Experts of a small language model: 73.2M parameters, 32 SwiGLU neurons an expert.
Below are experts of layer 8 (counted from 0) of a mixture-of-experts language model. Rows are named router (the router's row for the expert), gate (a neuron's input weights, with its number), up (a neuron's input weights, with its number) and show model dimensions 192-287. Each number is 128 + 24 x the weight over its row's rms, rounded and kept within 0 to 255. Numbers have three digits each.
After each expert's rows: "gets" lists some tokens that make up at least twice as much of what it gets as of all text. This comes from a sample of Wikipedia text that the model never trained on. Tokens count by the router's weight.

# expert 57
router:132157075134177083156113127114111126127146128104172145110145109128093139161114096131100089155142149196164171072102086137122133082128151132153119122138115129113089127120138122154165135171158156134149128106138129148108103085159110131136101165142135151178141140124161114109148100129170160112
gate0:063098183127126127135152109152145122118114157125085102119154133145139074152136128117146117077097106147106119078097126188117147123110095158114085102091138150098075099112165169094141096139134162146089122191138131120126120174159126153134147169124115149137145179144141133127101135098108143126
up0:157149106091148092141121151139153116175128134141139118133127125080103152131140110120117118113136156102146110126155083095128112135103142120119152090125129118170119155149095113092122119145109135097163115102136128111134131120140100123191108114161072150118126102123153144116122117145137140135
gets: " to", " had", " has", " have", "ed", " would"

# expert 34
router:113121169124150191147149109129131106108160164111100159086145121148126138104137126144167145131199119149126154141161143105142158112076124116117118144116095106176129124145094118088146105120140109128152114125119113108144126166163103108120151140128145125112078112129141170120122146101113136128
gate0:187145120152140167149158120132099149099116125140146068125134120128132095107170067128116097136123115106124101135089092131115164158126146119114130144143158094108131103135131121102134142106157136140125113109087084133128142152153150125150127091147173153115106178085109080106120048122135156116
up0:125121128111143112129101140103157111142176165125111129122111114126120116128117146147147119148152160123118116098153139108126108104159125143103134095136115135155138157083114121143124094114151127123125166159111153118155152147117114135065141120114069115063136115175112128141092128169134146157
gets: "1", "2", "0", "3", "4", "5"

# expert 46
router:115129154137102175155172103153145143091096133136110131133153143126118111128161117155184108113119127152138133135132149179161143097077087155160099125109171122118181154108143149155128165165150130129109125128137114117092103176132175143143160119115121104176139130138146167129153114113157114154
gate0:130135144104102123113101077161118123131100169130112117149124199131124134167130101124151110069131110104121126107135107095141131101093057122086168123109115121170092142158130116094135128158096129148117111143127090125125081120121135156149120142136110138140167160096152127170153148121132130103
up0:120140130069104142125141130135105158116126163123129123123128129110089092150112117125164084114161115182138084136113075137124148132132119136136137136113155117141124098136068122099116121147119121146123121144181152157144136123121142139110092148136117068133132117112141114138140125140103075093
gets: " was", " is", " were", " a", " are", " be"

# expert 28
router:133105134148098143140076135080090112144152098095094123149175110148105142098147112132104158105085144149143121108177149101124131139150178152126134136134137120136126191121099124099153142086069144189123053118117131123142114124108120145128141129129149096102152148100134139090113094115113140089
gate0:141117129075104185128121134089110116125110107124086132129135094152128099120110116106152105140104138147111124115120124197128144168159100128130083152111155132112137142156125122155146138124157134136155124173072140154117142112158124138104093149161117159111136138086206130094074106110123110078
up0:104155141111137144137150083119170142106095117102130132178197154140113054080163131127117124074106112125104139127159197125137095163189102126143105128098144141095090145097122139140126118115120092153139085139162146176127140163100132145113130202115150131152145150078151122141145070140133072156
gets: "\n", "==", " \"", "===", " ==", "See"

# expert 9
router:110150131153125112113160103131168138162124134115106153139097171132093098148136146101108099127123139171117148112108167149123124102129156118049139125157138101136105110113146158149134113168092140096141114139135118139146091116087139115160108072106174132120105145150112089129142122144163098162
gate0:100112163115158105086113168110126121142143121136088122141132125143142153141118177105115109150143111129146168104099114090132148119140111080120127114159120146137126119096081124160167125165103110123113132115121109114134145107126130119135155079095126111121131131082119101087117109119082143136
up0:142145116152114140132114186169150124096159084153149165109126080081156157121165126142115125152109117116168135145118123110163126130130147183092080138117113168134130113096122135181134141160176110146137144138150138064105123117096125099119135150161162084117134132133140070119136135125118131148
gets: " |", ":", "|", ",", " by", "-"

# expert 44
router:129099150165144125131066162092128136127144170138143107152144111151161110095127157134146092134148127153135135136126147133138127126115110096153146122194122159158128153078144111129131128141154152142105149169108119166169133137117126134154144125126116088118180115089125140171096128109132095135
gate0:072156146095127147123083146108095102121154113173146110077067120118106122124118138118108128139128167129108136202100148151125126138130144085125107109138113077197167109093130133128167144106117161127140093104143130111100150132134113114126114105128129135100081100135128109114157137135151119087
up0:139108156121119147133114147132127128169134066082140129129179145109177134149139121134132146107108130131109161159112121082170093177151114119103143136159144118155136079120130155141138139154126122141123143127126117156109122143106081089082137187124144129121119102145052153137089124126135125139
gets: "9", "1", "0", "2", " ", "8"

# expert 11
router:137140122133126123120144137183147175154137090116118106100105076109088087188147134109141093125109140121155132100115120150117149168124078163118100116101120187096124137135099134114125088139166156150099138141147096103133109133111123146141149171127125125120127146121106120115164139160123140120
gate0:142131121158150123071100095126165112103137102124116110159102102127157139111144109112096109072104128133126150103108098147094114134145140145128152156155135112133130136121159108138165140127108147136179151129168115119126129108119123162123124150098110122156095162151112091103142132084143139153
up0:111145151153131124125122130142162120091092176125134158097094110115164101099176115157137140076113159139098101115156167125122090135155108141117159151133175093143112188099126133145108150134099164137121116130143109127124134124158145139108191155126118124145092113134107131124143156146114124101
gets: " ", "'", "°", "′", " —", " ["

# expert 33
router:103127141119107097129113116118140144113080137152117181099114115114109133123139137125122136095160111121134176077153136097089148146137149116125091104131093113157119124130112104122154142145122080094118139170126124134143159132081130138134111118124136107128093139147126099122126110136152127104
gate0:119173118079096097075121126126155150138125104119147078144129200173092128136176122122131134156136131150131110118164121120143142103134111153150127110148122126087154131122162129118109136176134190149123139152084146107113106088153119161173140157108146130143142121142140142125112092116136140121
up0:128150150148143123124132124126117115134144083175174105147122136067129089131155156115116166143138096160117112157141085165149143118159093130173132118118160151120135104122157137141098105119175150129157172097153153140079116145163110114122133118117142117174144168142119134132120137117130128161
gets: " |", "|", ";", "==", ":", "-"

# expert 62
router:098114093111095108087172142123117155078093081104148144146097090116163137122126158101183165117137142148109114126122105154175127123128170170142087135101114105110131145136117155126140147138135066149127139166112121055139107126130112154124111124141147057104133110149161167148122091147136174114
gate0:138086112150140142141110157140118135110140127100136124102147092082168128163147108121158162117131119080097110124126128132125086150106120140143129104116131114117102141118165130126133135130162145126040078132121152146128115125128179155140124124126120103119141050139132123155132165118123107119
up0:107095094111104143116135116142111121168096105113161154139113108095088092133148147104101178136135101160122127134148130130158168144120114110157125163126138113157128070089132148088132110129124120209130142096106127201117134161137081156144136112137105120139110074126146115141119167104132145108
gets: "\n", "==", " ==", "===", " ===", "===="